config.toml
n_experts = 64
d_shared_expert = 128
activation = "gelu"
moe_layers = [2, 3, 4, 5, 6, 7, 8]
router_score = "sigmoid"
balance_bias = false
lr = 0.00483
beta1 = 0.95
beta2 = 0.95
dataset = "wikipedia_en"
Below are experts of layer 3 (counted from 0) of a mixture-of-experts language model. Rows are named router (the router's row for the expert), up (a neuron's input weights, with its number), down (a neuron's output weights, with its number) and show model dimensions 0-159. Each number is 50 + 12 x the weight over its row's rms, rounded and kept within 0 to 99.
After each expert's rows: a language model's description of what the expert responds to. This comes from a sample of Wikipedia text that the model never trained on.

# expert 0
router:50 58 33 65 42 51 58 58 58 57 28 44 49 72 56 74 72 64 63 49 42 61 49 50 74 44 47 60 48 39 28 37 57 49 31 55 57 50 43 63 29 59 39 43 46 54 67 32 49 35 51 66 44 43 43 25 61 43 54 36 35 47 43 30 49 75 45 31 43 43 65 41 39 63 49 48 64 47 42 45 45 47 51 70 39 55 48 39 59 47 81 29 56 58 49 58 46 57 55 49 54 49 50 45 51 45 55 62 64 67 37 55 55 51 46 52 41 46 43 38 68 29 23 53 46 65 35 48 43 63 69 35 66 26 57 32 44 51 67 55 48 45 50 71 28 48 59 39 89 50 54 43 67 56 45 46 49 38 31 50
up1:54 32 49 69 47 40 54 69 48 54 53 44 33 59 46 80 41 45 59 52 58 46 53 50 56 34 45 67 38 55 46 34 72 47 46 45 43 51 52 65 25 67 41 39 53 49 52 44 69 52 38 65 64 49 77 55 50 45 70 64 35 49 63 60 47 71 28 27 39 48 45 53 28 71 63 37 58 42 48 59 61 46 52 44 37 39 52 54 57 28 53 31 44 67 41 52 33 29 64 44 67 55 76 51 46 40 56 55 62 57 65 26 36 59 54 54 67 57 55 46 56 50 35 57 62 31 35 41 34 50 57 57 70 33 68 32 38 44 58 57 32 37 55 63 50 54 76 36 64 43 59 40 41 38 55 60 50 58 36 59
down1:64 44 19 29 74 59 64 42 50 56 47 49 55 31 54 67 52 36 54 50 45 53 41 56 52 23 56 47 41 55 58 36 32 58 52 67 40 62 62 34 48 55 34 74 40 40 52 56 44 34 47 44 50 48 47 71 33 77 66 40 54 57 56 45 30 37 40 55 45 66 47 38 42 24 36 58 31 66 56 56 59 43 58 54 62 53 42 38 46 56 43 72 34 43 48 50 41 52 37 47 55 83 48 41 42 62 47 18 61 38 56 48 48 31 60 80 24 39 33 43 56 58 57 45 40 56 47 41 56 58 76 52 62 33 59 59 43 51 60 58 69 54 38 51 62 47 71 57 53 57 57 52 64 46 65 46 57 48 58 50
Description: Unit abbreviations after numbers (m, km, %), clause words like that, which, as, when, and endings such as -ment, -em.

# expert 14
router:66 50 24 61 35 39 49 16 50 44 29 43 53 34 45 24 41 61 69 42 45 35 38 45 46 48 65 35 56 33 50 72 55 46 52 57 35 45 40 47 35 45 60 37 58 54 46 49 72 55 34 68 76 50 39 85 39 63 45 45 40 61 63 39 45 30 46 52 50 58 42 60 60 72 50 45 43 58 51 48 53 53 55 60 58 52 41 41 43 55 46 77 51 47 41 45 42 58 58 72 43 59 49 38 38 47 80 69 63 46 43 52 47 51 46 37 76 54 51 60 51 66 48 50 55 31 63 58 47 42 58 59 52 61 44 54 53 59 32 45 65 53 41 60 53 33 27 62 66 55 52 40 62 62 54 55 41 74 23 60
up0:67 53 35 54 31 61 38 42 52 40 33 42 44 52 28 45 32 80 40 51 45 38 83 61 31 48 54 11 53 51 61 45 68 47 50 32 43 17 31 43 34 42 62 49 52 36 43 48 63 31 54 64 73 47 57 45 43 79 57 66 54 66 54 43 56 47 39 45 40 22 38 46 54 64 47 33 52 53 48 53 49 39 50 43 60 65 58 44 57 49 54 47 41 56 50 66 42 51 42 62 47 68 48 39 32 55 63 57 59 73 39 49 55 48 62 51 57 54 51 47 48 38 38 41 46 46 60 67 54 45 59 50 67 34 41 51 39 52 51 53 42 71 36 57 52 46 41 65 45 22 65 34 65 40 45 63 30 48 36 56
down0:48 49 46 44 49 65 53 49 41 40 58 54 32 44 84 32 57 53 70 39 52 51 59 54 65 62 46 32 39 65 48 29 55 55 66 49 45 46 33 38 61 37 53 45 58 72 60 60 65 55 56 45 58 56 90 78 50 53 63 34 60 60 59 64 54 41 42 53 39 33 60 59 53 41 53 46 55 66 43 40 48 36 37 36 55 43 33 68 65 45 70 37 74 64 26 28 38 63 57 45 44 38 44 43 45 42 40 60 47 38 45 41 30 54 38 56 38 55 45 78 40 39 59 38 65 60 59 46 43 44 57 50 59 47 35 28 55 46 61 54 53 55 52 39 52 22 32 47 63 26 36 38 38 52 57 55 67 52 61 52
Description: First pieces of split words and names after "the", "of" or commas, like re, de, con, Re, Di, Ro, as in Ciudad Re-al, San Di-ego.

# expert 7
router:47 57 58 59 53 61 41 55 43 49 45 52 40 51 66 18 45 71 45 45 56 44 51 40 58 43 44 52 48 27 57 59 56 38 51 57 37 50 59 50 45 45 41 36 80 49 34 41 51 29 69 57 37 40 26 61 60 51 56 26 39 51 80 57 52 74 40 63 36 41 45 61 37 58 48 56 16 58 36 61 60 59 57 44 51 64 53 51 40 50 65 57 72 66 78 47 54 59 61 51 54 55 47 54 60 34 50 51 56 56 50 50 62 42 55 44 28 64 62 29 42 27 53 47 23 76 32 58 47 66 45 60 46 36 40 46 50 50 79 47 61 48 53 51 41 56 68 44 67 33 43 52 41 56 40 49 65 46 70 43
up2:45 65 42 50 48 41 25 39 44 30 56 44 48 53 49 53 31 48 70 35 72 40 66 33 48 45 38 55 25 35 52 42 72 40 67 65 48 52 29 39 25 45 51 39 48 58 51 44 52 25 59 70 63 34 45 56 32 59 83 50 32 45 63 45 46 65 32 49 48 44 47 61 42 51 41 53 22 46 29 62 59 52 50 59 34 57 38 54 65 62 61 56 44 72 48 52 55 41 70 35 39 53 67 49 53 37 37 31 61 53 56 50 51 78 66 48 54 64 79 54 43 40 41 57 37 64 55 44 39 61 55 47 61 67 44 56 42 54 68 53 49 51 51 68 50 48 41 37 36 39 53 50 57 58 49 56 62 70 59 59
down2:39 33 67 42 41 40 41 59 60 39 48 53 53 61 51 40 51 44 73 35 50 55 34 47 62 56 50 48 46 35 64 56 66 50 46 40 50 58 67 56 46 60 56 61 60 73 73 53 40 50 32 49 54 82 39 61 41 26 67 44 64 26 49 78 51 50 45 51 47 62 50 49 59 34 66 50 42 50 43 24 68 48 44 54 48 64 63 49 57 68 61 46 55 37 57 45 32 27 55 50 55 46 28 63 43 29 43 65 41 63 58 48 37 71 38 48 64 57 42 51 61 49 34 66 32 45 60 13 53 36 61 62 43 58 36 34 46 46 47 54 49 61 51 59 51 37 57 38 48 82 48 48 44 26 38 37 37 47 59 51
Description: Closing pieces of words, mostly noun or adjective suffixes like -ate, -ence, -age, -ity, plus whole words such as time, age, world.

# expert 33
router:36 56 30 59 46 55 43 30 60 55 48 39 60 56 58 63 59 38 33 63 48 61 47 52 70 57 49 42 57 62 43 53 44 43 47 42 34 31 43 52 53 55 52 67 66 53 25 54 56 58 58 47 71 38 48 62 39 56 59 60 48 46 46 47 39 68 48 48 43 57 45 56 48 55 45 64 56 67 48 40 63 61 43 69 52 38 33 60 40 61 48 51 58 56 53 51 53 51 26 59 41 54 47 32 34 62 19 31 57 42 36 47 74 52 48 69 59 54 39 68 33 57 48 51 22 34 54 64 47 40 61 44 43 74 68 58 26 38 39 46 39 52 38 51 10 64 49 33 64 78 50 60 46 44 36 66 56 24 37 64
up1:71 48 61 62 65 57 44 24 68 65 60 54 41 50 65 40 53 69 39 35 41 57 44 36 62 43 38 42 42 63 43 29 29 46 44 41 53 50 43 62 52 56 66 59 73 61 41 42 53 55 54 32 45 63 47 52 59 45 78 59 58 38 55 46 73 29 53 52 67 48 50 50 46 46 47 50 33 37 60 36 47 52 38 53 45 41 57 51 53 56 46 57 48 46 48 35 40 74 55 42 26 43 51 43 43 61 34 53 54 43 13 68 43 45 75 60 57 54 49 61 47 58 54 39 63 62 65 38 68 56 63 22 38 43 36 25 61 39 54 32 50 51 54 58 24 64 52 40 54 63 53 59 20 66 57 71 47 37 52 53
down1:36 66 39 51 32 19 45 72 48 68 44 36 58 66 39 58 30 31 43 80 43 48 42 38 57 31 56 46 47 53 58 64 59 56 45 41 56 33 58 51 51 52 46 50 43 39 51 56 46 44 45 62 48 24 58 57 56 43 40 39 71 69 50 49 52 55 61 45 45 56 40 41 54 44 52 51 50 25 48 47 62 55 66 54 63 48 48 45 28 55 46 52 46 64 60 55 76 54 47 54 65 39 47 53 54 42 60 49 61 74 37 28 49 62 62 67 47 65 42 58 76 33 42 47 51 61 38 60 43 47 42 79 42 28 48 63 39 65 63 79 45 40 42 65 47 54 53 57 53 38 35 65 69 45 43 72 17 55 48 39
Description: The first piece of a lowercase word split into parts after the, a or and, such as fa-ctor, ca-bins, dis-order, pro-tagonist.

# expert 46
router:31 46 60 47 40 45 51 51 30 39 25 59 46 62 49 49 49 81 54 66 56 52 45 47 52 47 49 49 38 34 62 59 56 37 28 53 35 60 70 66 21 54 45 53 41 45 50 20 32 30 56 78 75 52 37 61 60 52 53 31 44 46 55 53 49 47 34 75 44 45 57 40 41 55 48 49 33 70 33 58 72 58 56 42 45 55 66 45 39 58 61 76 57 51 67 39 61 65 70 38 44 59 64 43 46 36 74 50 47 60 37 50 71 50 57 47 35 54 55 30 61 29 35 55 50 51 41 36 57 51 49 71 51 30 49 54 56 43 63 64 59 45 65 50 51 51 61 44 63 35 54 31 68 41 51 56 63 51 55 49
up2:48 38 59 39 39 55 33 61 39 34 36 64 48 56 37 47 47 61 55 50 55 62 31 38 42 53 37 42 52 64 49 51 42 35 59 42 50 53 60 41 37 66 59 51 46 35 52 59 48 41 45 62 58 40 32 46 38 41 44 52 32 26 68 83 64 47 38 57 44 42 52 49 41 48 33 63 59 61 40 40 62 33 45 27 47 49 66 71 64 79 51 39 37 63 59 49 42 43 60 34 70 36 74 42 42 46 47 59 30 45 64 38 79 64 38 49 60 48 49 56 41 45 21 58 45 46 51 61 53 56 24 63 42 41 46 39 57 46 49 54 74 61 57 54 54 56 88 54 45 35 61 29 54 58 33 66 54 58 58 52
down2:47 52 42 56 57 50 59 41 59 50 62 19 38 40 51 55 69 65 44 56 49 45 64 64 58 53 59 47 42 38 51 67 33 72 51 61 41 27 40 58 54 23 67 34 49 34 63 49 64 48 74 71 32 49 39 28 70 55 37 46 72 53 46 32 34 25 54 51 38 55 57 38 50 69 50 73 55 31 62 70 57 56 47 50 45 59 26 67 56 39 59 44 53 60 50 68 46 59 68 53 59 41 46 51 52 53 61 29 30 48 54 46 47 20 52 54 40 54 46 39 59 41 48 50 44 38 44 45 56 53 46 68 46 67 82 54 47 38 35 45 41 68 47 66 40 36 38 48 49 52 30 67 50 38 64 55 45 45 49 61
Description: Word-final noun suffixes like ation, ment, tion, ence, ity, age, tor, e.g. atten-tion, langu-age, Sen-ator, Lawr-ence.

# expert 13
router:32 50 35 40 41 41 36 63 70 54 64 68 56 47 65 21 52 40 38 81 49 68 48 49 45 54 47 65 48 75 63 40 50 58 55 55 55 39 49 55 26 56 44 57 55 54 45 38 63 47 58 60 64 43 58 33 55 53 49 62 41 35 74 38 64 63 60 45 38 53 40 32 37 66 57 58 39 36 40 38 53 56 52 64 84 54 28 51 33 55 50 40 28 57 45 51 38 52 32 49 57 54 48 57 58 30 71 56 63 55 22 53 52 78 62 53 53 44 57 51 28 35 62 33 39 52 51 58 29 38 49 31 35 56 43 39 62 48 34 55 53 49 40 67 37 63 49 40 61 54 61 57 51 40 40 64 59 56 34 38
up3:57 29 46 43 31 45 55 60 70 52 31 43 78 53 62 40 49 44 23 56 71 43 60 44 45 52 63 77 61 64 52 72 75 33 56 53 44 39 42 45 57 39 45 58 49 55 38 29 40 40 50 50 63 37 50 28 33 39 29 51 31 62 51 53 82 33 73 59 63 45 52 37 66 41 60 42 28 51 53 53 35 61 55 68 56 46 51 41 46 48 52 53 39 56 58 49 57 55 27 48 58 29 46 67 24 52 59 51 39 55 48 52 44 66 46 42 50 42 71 44 41 48 36 35 51 55 43 66 44 54 60 44 48 49 41 30 52 49 48 69 46 51 52 46 44 50 48 85 38 68 62 50 49 49 39 63 55 34 31 63
down3:49 58 59 50 61 56 38 49 18 44 70 77 35 61 47 68 29 48 52 61 63 39 57 66 24 33 47 44 51 58 56 45 32 60 49 37 35 42 63 32 49 56 73 32 61 56 41 62 60 67 54 51 47 57 52 54 55 40 48 41 60 62 45 49 43 48 46 56 52 48 39 39 36 46 62 66 60 59 44 40 66 42 60 47 58 49 46 63 53 52 57 41 35 34 34 42 70 38 53 77 59 50 47 36 65 37 35 57 00 40 63 53 56 50 63 35 62 53 55 42 77 51 44 42 58 47 23 45 59 32 38 38 46 54 48 46 33 54 50 48 63 46 38 52 65 53 31 39 50 56 42 53 74 39 60 53 44 57 54 56
Description: Articles and possessive determiners beginning a noun phrase, mostly after prepositions: in the final, of a village, and his painting.

# expert 59
router:69 58 44 35 48 33 39 54 30 59 38 57 46 54 50 39 53 56 31 54 60 51 58 48 49 46 33 44 53 51 39 65 56 56 58 44 44 26 36 75 43 51 64 53 49 53 56 44 58 47 56 28 39 84 37 45 38 43 40 75 49 44 64 44 50 76 49 64 28 53 51 28 34 37 46 58 53 27 49 48 59 37 41 27 69 49 43 51 40 45 38 42 62 61 69 47 63 70 32 29 55 46 51 49 53 63 83 64 33 61 76 56 42 52 48 45 58 39 38 58 69 35 32 57 73 47 51 58 40 38 31 39 55 59 48 53 46 46 49 31 40 67 43 53 47 66 58 34 63 41 57 58 60 51 55 38 64 69 54 46
up0:44 50 60 55 65 36 41 50 46 57 37 48 58 43 62 47 54 59 33 43 22 40 50 29 49 56 55 49 54 25 43 51 52 59 41 36 60 48 58 64 73 56 52 57 50 35 30 66 49 44 56 32 31 68 53 50 26 60 35 53 45 53 69 45 64 30 26 63 50 66 41 47 25 38 52 54 44 57 43 58 56 60 37 50 63 56 60 50 62 37 53 33 50 60 57 66 37 78 49 45 49 21 62 60 54 44 64 45 49 58 47 46 56 53 69 57 53 48 51 53 74 26 48 49 29 24 48 61 44 39 45 42 48 53 54 39 49 38 31 64 32 43 56 32 43 58 62 50 74 38 67 72 51 58 37 73 68 62 65 47
down0:67 37 55 46 59 67 50 37 54 51 65 29 52 58 53 66 41 57 47 70 65 50 52 41 52 52 48 34 40 52 44 79 57 57 62 58 31 41 64 60 53 50 46 45 56 50 34 48 47 41 28 18 64 58 33 69 50 61 62 61 64 34 57 52 53 67 47 32 41 50 48 53 73 47 56 52 50 45 47 69 49 33 45 27 66 32 67 44 50 37 13 42 56 41 63 48 17 54 30 51 38 53 45 53 29 52 60 48 60 49 54 33 47 49 49 41 54 50 49 44 43 54 47 52 45 52 45 57 53 39 71 42 73 49 29 64 51 56 85 53 40 72 58 61 54 54 64 61 47 38 38 46 43 42 59 20 44 42 60 53
Description: Standalone space tokens, mostly empty or indented cells in numeric tables of votes and percentages, and stray spaces between words in prose.

# expert 22
router:44 49 48 51 70 26 52 61 36 38 36 57 46 36 54 29 60 89 63 68 46 53 65 50 73 41 27 47 52 43 41 55 52 56 44 62 46 50 49 62 31 54 33 53 90 59 56 52 34 25 55 51 73 54 35 70 31 54 49 42 64 58 36 45 61 72 44 51 42 48 50 73 47 42 46 59 41 52 49 48 47 60 61 64 48 63 35 50 51 50 51 50 29 56 47 53 43 70 71 57 52 42 41 46 40 39 28 34 57 43 38 50 64 46 55 50 49 55 57 44 71 19 36 51 50 57 44 45 43 64 56 26 44 31 64 30 35 37 44 41 57 49 58 51 44 54 68 49 71 41 55 55 33 39 39 51 44 53 53 48
up7:56 32 39 49 43 32 67 59 40 22 36 36 58 34 56 36 47 56 40 64 42 49 63 39 38 60 38 36 46 49 52 55 64 43 39 65 49 35 50 55 40 35 47 56 65 76 49 52 26 39 44 43 67 54 44 44 27 46 64 67 53 38 42 41 47 64 40 60 69 28 58 65 45 41 50 68 44 51 57 59 39 74 58 62 47 68 43 56 54 59 41 72 34 54 60 56 38 57 60 58 53 25 55 30 32 36 36 61 49 43 42 69 70 60 55 66 54 64 73 30 45 47 51 50 48 87 56 47 46 56 50 42 50 47 63 28 51 39 52 33 65 42 63 54 73 46 55 38 57 58 57 43 36 56 40 58 39 44 47 37
down7:53 25 39 34 69 57 49 19 53 47 58 69 31 45 65 56 67 57 69 41 43 42 46 60 71 38 51 41 57 54 48 55 63 75 46 38 64 41 40 41 56 47 32 60 58 50 54 34 52 41 69 37 66 47 61 55 49 55 42 55 40 57 52 61 55 50 32 70 39 40 45 50 51 37 51 21 59 54 67 47 50 38 57 39 49 64 48 40 57 38 58 57 63 78 51 66 60 63 38 12 39 57 50 53 50 54 47 24 37 44 34 53 65 47 31 73 50 76 36 47 58 50 31 62 63 41 32 42 52 48 60 60 27 46 54 57 46 61 55 67 36 60 50 55 29 63 48 51 50 48 41 57 36 31 46 42 64 47 43 55
Description: Mid-word pieces, mostly in sports articles: off in playoffs, up in Group, ing, ment, um, as in Cup, Championship, Super League.

# expert 1
router:44 60 46 30 46 34 46 40 30 51 61 28 58 48 58 64 56 82 51 56 55 73 38 47 48 57 60 42 58 46 69 63 59 56 42 66 30 37 64 53 58 54 29 50 58 43 43 55 51 49 39 39 45 48 68 64 48 66 41 48 66 48 37 49 53 41 35 30 65 76 57 47 54 47 50 49 50 41 52 52 64 46 53 49 69 49 57 51 34 45 52 18 34 72 68 48 54 63 42 47 43 46 62 57 66 73 29 39 46 47 48 49 42 52 39 26 38 49 47 54 65 62 34 57 52 52 64 45 45 47 49 58 42 30 37 47 45 32 44 47 26 44 38 61 55 45 49 48 32 62 60 54 75 70 52 48 71 07 37 41
up5:43 53 53 63 43 73 60 56 49 47 38 42 47 54 57 46 41 60 65 57 37 53 63 56 54 31 62 40 59 61 88 61 62 50 45 53 39 46 67 43 31 72 43 45 55 66 43 63 68 60 51 50 27 58 50 56 65 57 58 41 53 54 53 43 66 43 30 37 26 63 60 53 42 45 48 27 53 54 36 49 44 61 47 59 36 36 47 45 53 74 41 12 59 61 60 50 54 60 48 35 52 54 66 52 56 35 33 51 49 38 59 52 12 47 40 48 47 66 41 40 73 55 22 49 43 51 63 54 17 29 56 52 47 53 60 35 42 49 61 57 54 50 50 54 40 53 47 68 51 22 54 36 51 46 68 48 50 40 66 46
down5:49 43 59 38 53 38 57 40 63 58 33 53 65 30 48 46 59 56 32 36 53 43 62 66 52 55 63 67 45 70 33 43 67 73 39 52 41 49 41 44 41 69 52 50 53 48 66 59 39 65 48 50 53 47 57 51 72 52 66 42 61 43 74 82 44 58 71 47 62 47 51 34 42 70 42 42 51 56 56 48 58 40 42 33 28 51 54 26 52 55 38 38 35 59 40 67 57 57 53 36 59 45 51 53 58 67 50 48 55 69 36 21 67 43 44 40 42 43 50 48 29 59 62 71 44 46 40 37 43 41 61 59 38 18 34 68 38 40 34 53 46 49 47 56 39 71 42 53 65 36 45 59 47 46 39 73 39 65 64 25
Description: Line breaks between paragraphs or list items, plus opening quotes, brackets and dollar signs, as in reads "Never, (Verrill, $G$.

# expert 35
router:52 58 32 50 53 70 52 78 65 62 44 60 55 69 53 60 49 50 27 52 53 42 58 52 80 49 52 43 51 61 53 11 60 58 44 62 47 55 43 53 57 58 29 55 52 53 41 41 57 58 61 47 44 38 62 35 61 49 44 63 42 50 70 39 41 31 51 55 62 53 78 36 50 33 53 50 66 35 37 35 36 42 45 49 45 64 52 39 41 49 63 39 34 42 63 51 57 47 49 60 55 60 55 37 55 49 40 35 36 50 65 60 62 50 30 50 73 46 50 75 44 46 31 41 21 46 48 49 50 45 52 34 59 42 65 35 62 42 59 55 41 56 60 50 45 55 58 25 71 41 47 54 70 34 44 46 39 08 57 38
up1:47 46 34 55 46 57 52 63 69 54 46 49 50 50 52 66 58 62 44 40 69 50 58 46 39 63 48 62 64 47 71 45 63 39 50 60 34 53 48 32 53 52 49 65 34 31 52 38 77 42 31 65 23 43 42 49 50 35 29 43 22 42 46 47 82 62 46 32 37 57 56 45 58 46 42 49 66 58 49 48 45 68 40 59 48 49 46 59 53 79 58 42 58 35 63 46 64 38 38 44 50 39 66 32 52 63 30 57 55 72 73 57 61 68 46 70 50 49 43 54 55 46 49 41 40 40 35 45 61 66 45 51 70 49 53 47 59 51 42 71 38 60 60 58 38 54 58 26 47 34 39 71 87 38 54 42 46 35 38 46
down1:54 39 34 46 39 41 53 59 51 44 29 50 22 69 54 37 62 52 52 41 68 27 49 67 79 59 71 37 47 52 56 59 35 69 60 60 51 62 38 45 32 66 63 49 70 39 37 54 69 53 47 51 34 43 33 52 49 39 54 23 55 48 56 32 43 38 58 33 51 37 34 41 26 55 36 49 64 59 58 50 40 32 34 62 48 63 54 46 54 41 64 67 72 65 44 45 41 45 52 44 32 44 61 46 31 66 81 52 63 40 42 45 56 63 54 44 64 60 65 43 65 63 46 45 26 59 60 38 48 72 37 62 58 51 48 54 62 53 42 54 43 35 36 53 38 55 53 62 61 35 52 30 46 49 55 42 45 59 70 60
Description: Opening consonant fragments of a word split into pieces, such as th, f, m, w, h, as in though, things, thus, saw.

# expert 17
router:46 54 46 30 61 67 72 20 52 61 57 27 44 43 28 34 48 31 55 70 37 56 46 47 71 49 38 58 50 59 38 70 45 43 52 49 30 51 54 44 40 49 55 38 44 59 73 63 43 67 35 49 70 60 56 65 45 52 62 84 57 45 74 50 55 36 32 43 56 44 57 47 41 54 48 54 51 46 62 40 44 53 51 36 51 53 48 54 55 44 53 65 57 38 47 44 57 43 49 22 61 33 23 44 38 17 50 77 51 65 34 62 51 68 50 32 64 53 41 62 41 52 42 52 36 43 37 52 35 43 35 60 53 52 44 59 58 60 38 51 62 63 42 66 42 64 63 42 42 43 56 53 70 56 62 49 35 55 71 34
up6:22 54 63 60 38 57 56 13 38 52 56 57 62 57 43 56 55 52 55 65 38 56 49 43 52 51 53 59 38 76 51 63 51 50 43 46 44 42 58 57 56 63 61 51 65 38 53 37 31 47 38 52 51 50 69 38 53 59 56 48 28 37 25 53 30 51 47 46 59 59 58 42 73 67 60 68 62 56 60 84 42 34 61 35 70 43 62 25 41 26 30 60 41 55 62 44 51 61 44 52 52 62 51 34 57 47 53 39 66 39 55 44 39 42 64 39 46 39 32 49 40 47 64 48 47 76 62 35 49 43 53 51 49 45 32 46 68 60 83 50 70 46 28 57 46 52 44 55 65 57 65 41 52 45 53 37 52 35 45 30
down6:36 54 76 29 59 37 61 47 40 36 45 66 41 41 37 47 74 86 48 38 76 45 51 41 45 49 59 52 63 53 43 54 70 64 46 42 69 71 69 45 48 68 56 30 59 71 61 52 42 48 55 44 58 48 39 62 68 59 54 51 69 39 37 46 50 56 45 60 52 36 61 46 53 45 50 48 76 55 51 28 39 69 53 50 49 49 60 36 43 43 36 55 42 66 45 63 49 62 47 55 65 57 41 41 52 49 41 40 60 30 60 34 47 47 36 78 54 55 34 33 38 46 46 39 42 29 41 37 54 42 55 17 33 59 44 37 39 30 50 57 46 55 45 41 52 35 65 45 70 50 52 50 29 51 57 58 34 73 61 49
Description: The pipe between cells in tables of scores, votes, dates and locations, plus colons, semicolons and dashes in lists and infoboxes.

# expert 44
router:43 55 28 55 52 72 54 57 41 40 52 44 48 60 52 41 33 59 74 52 40 47 51 50 39 39 65 39 58 40 50 73 49 48 69 66 31 64 40 64 46 58 30 47 97 52 59 50 44 41 62 60 73 51 48 51 50 50 52 42 51 60 51 36 49 38 48 60 62 53 50 61 35 44 52 34 49 14 59 48 59 35 53 58 45 52 48 53 55 49 60 53 52 58 32 52 38 58 65 62 28 43 35 54 54 42 17 69 48 73 71 42 52 49 61 37 46 58 63 37 59 40 51 35 48 26 47 54 53 53 40 27 42 49 53 60 54 29 50 51 57 53 60 52 51 50 30 62 69 30 65 58 48 48 21 59 58 27 39 49
up1:55 62 40 31 49 76 50 59 45 68 55 42 45 30 54 36 47 50 73 57 51 48 36 83 31 52 39 52 50 50 56 40 38 36 78 67 39 52 34 44 66 46 62 55 46 45 41 63 47 31 36 55 57 57 65 39 46 84 25 58 62 76 55 26 19 45 57 17 46 58 37 47 61 49 44 43 56 43 55 48 59 42 67 47 37 45 38 43 46 64 34 72 55 44 40 50 34 50 56 45 51 70 69 33 30 48 51 50 42 51 60 56 38 48 49 56 53 65 34 55 66 52 60 45 62 29 49 42 42 55 55 41 58 61 36 54 67 51 43 52 39 58 41 46 42 50 34 49 58 50 63 60 56 44 51 66 42 35 70 48
down1:37 56 65 50 41 39 70 57 39 30 54 57 58 61 49 40 27 48 38 69 60 82 38 40 74 60 48 46 58 52 62 63 50 58 65 32 59 58 48 46 50 54 54 55 83 57 59 21 40 54 56 62 17 40 48 55 37 27 37 30 60 51 44 59 72 58 39 73 47 36 56 54 59 45 49 49 49 44 53 55 42 60 30 53 53 55 43 46 62 49 62 35 59 69 70 56 40 45 46 42 45 34 35 62 51 25 57 49 52 49 57 50 46 57 33 54 40 57 64 62 54 47 51 39 54 50 44 39 57 44 54 50 27 64 34 53 30 53 55 14 78 42 56 50 64 51 39 44 38 61 53 41 47 60 28 61 56 48 42 60
Description: Second pieces of words and names after an initial letter or syllable, e.g. T-en-nessee, T-en days, B-ill-board, con-ven-or, Re-con-naissance.

# expert 40
router:50 53 39 67 43 45 68 30 40 42 43 42 54 46 63 54 43 53 66 53 24 55 47 58 63 39 60 51 53 37 33 62 60 52 70 60 32 44 30 61 27 59 49 44 68 56 59 63 51 55 53 59 83 50 44 64 35 54 41 38 22 65 64 25 53 45 46 79 52 59 32 68 48 71 51 41 44 45 40 50 47 52 59 49 49 51 52 48 54 49 43 66 46 47 42 47 43 69 32 41 51 35 74 38 65 73 48 45 72 51 53 49 54 36 63 39 56 47 53 45 45 30 63 62 48 43 55 39 45 37 74 48 40 48 44 58 41 62 35 47 56 48 53 53 47 43 39 46 47 52 47 62 61 56 27 66 27 21 14 50
up0:54 65 43 56 55 56 58 39 43 51 37 42 53 47 62 71 46 55 62 40 37 51 41 46 40 30 59 51 32 54 25 59 38 43 53 61 56 48 46 54 54 56 43 51 74 35 55 56 16 45 38 46 67 59 48 48 38 48 60 53 31 58 70 37 56 74 61 43 36 81 53 47 46 58 63 59 54 40 64 56 55 27 55 29 35 31 72 27 56 49 56 56 60 61 72 22 29 39 46 42 39 39 59 31 68 69 47 42 57 33 54 47 67 58 48 60 57 44 60 50 56 56 42 66 41 27 43 47 53 44 67 59 34 41 36 65 36 49 59 51 45 51 55 60 64 39 62 38 57 70 60 62 61 79 41 52 45 54 64 54
down0:61 60 60 62 43 37 63 52 72 26 86 54 45 57 56 45 53 59 54 44 54 57 39 40 62 26 52 62 35 47 49 45 60 67 48 45 51 30 43 36 59 28 52 48 39 51 45 51 74 39 64 52 46 34 32 60 66 69 46 46 36 58 35 50 44 68 59 55 46 64 66 73 55 66 47 50 54 49 58 49 54 44 55 26 39 57 72 24 51 43 35 47 39 37 23 63 36 46 47 54 38 50 61 61 60 64 51 37 52 39 37 48 67 44 44 46 64 43 41 40 63 33 50 48 62 58 68 67 60 29 59 63 35 67 62 56 45 56 59 36 35 82 52 47 50 48 26 34 48 41 61 54 47 50 30 49 41 40 43 56
Description: Prefix pieces starting a word after a space, such as re, con, pro, ex, de, post, as in post-doctoral, Re-cordings.

# expert 49
router:72 42 53 59 69 70 52 47 68 82 54 53 51 45 44 51 55 59 26 72 43 58 63 53 43 50 31 66 48 53 40 66 40 30 57 51 48 50 47 28 42 53 47 46 48 53 75 39 32 41 49 34 81 35 62 54 50 45 36 43 55 73 51 62 43 53 41 58 32 64 68 58 52 51 51 39 46 49 44 42 43 45 64 38 52 44 28 66 47 62 56 60 23 59 45 51 54 41 31 48 40 61 42 52 76 45 62 49 44 46 70 46 40 55 74 65 60 48 49 22 73 68 54 54 37 59 70 50 43 32 48 51 57 31 42 46 56 54 57 61 34 66 42 42 45 40 38 49 42 54 52 53 61 57 50 56 72 41 67 23
up2:51 27 54 53 48 40 61 56 63 48 38 40 60 55 55 42 40 41 41 70 47 42 45 54 57 64 45 52 37 47 48 53 25 38 43 63 45 32 76 29 62 38 68 49 49 53 75 45 37 41 58 52 48 52 53 62 57 46 35 62 65 71 67 48 47 34 40 60 39 44 53 53 43 36 39 29 27 80 49 50 35 28 59 66 65 52 66 60 45 39 50 27 44 63 49 59 54 63 29 51 64 46 43 64 76 46 45 56 40 48 68 59 49 46 65 58 52 63 55 40 57 57 48 57 57 52 67 57 27 36 63 47 49 46 73 32 70 45 65 79 59 53 47 43 37 63 41 63 58 43 58 58 39 63 44 55 54 65 27 32
down2:56 44 53 57 61 72 41 55 46 45 43 65 40 65 31 55 54 40 82 45 65 45 36 39 63 48 67 53 41 38 61 57 53 65 50 47 37 55 47 48 51 55 36 57 42 68 45 49 67 45 62 42 44 38 37 48 59 77 53 40 56 73 49 31 52 70 43 55 57 31 52 49 47 67 65 61 67 49 48 56 62 69 78 37 40 72 42 41 55 47 26 43 58 34 42 47 38 65 36 58 35 83 36 48 28 33 29 39 55 43 36 41 29 49 56 47 59 57 33 48 35 41 54 43 53 47 61 44 60 52 37 49 42 61 53 42 52 44 61 36 37 54 54 51 55 42 80 49 38 51 50 41 64 31 82 43 42 56 64 63
Description: Past-tense and passive -ed endings and the verbs was, is, were, as in was ordered, commissioned by, worked at, vortex is.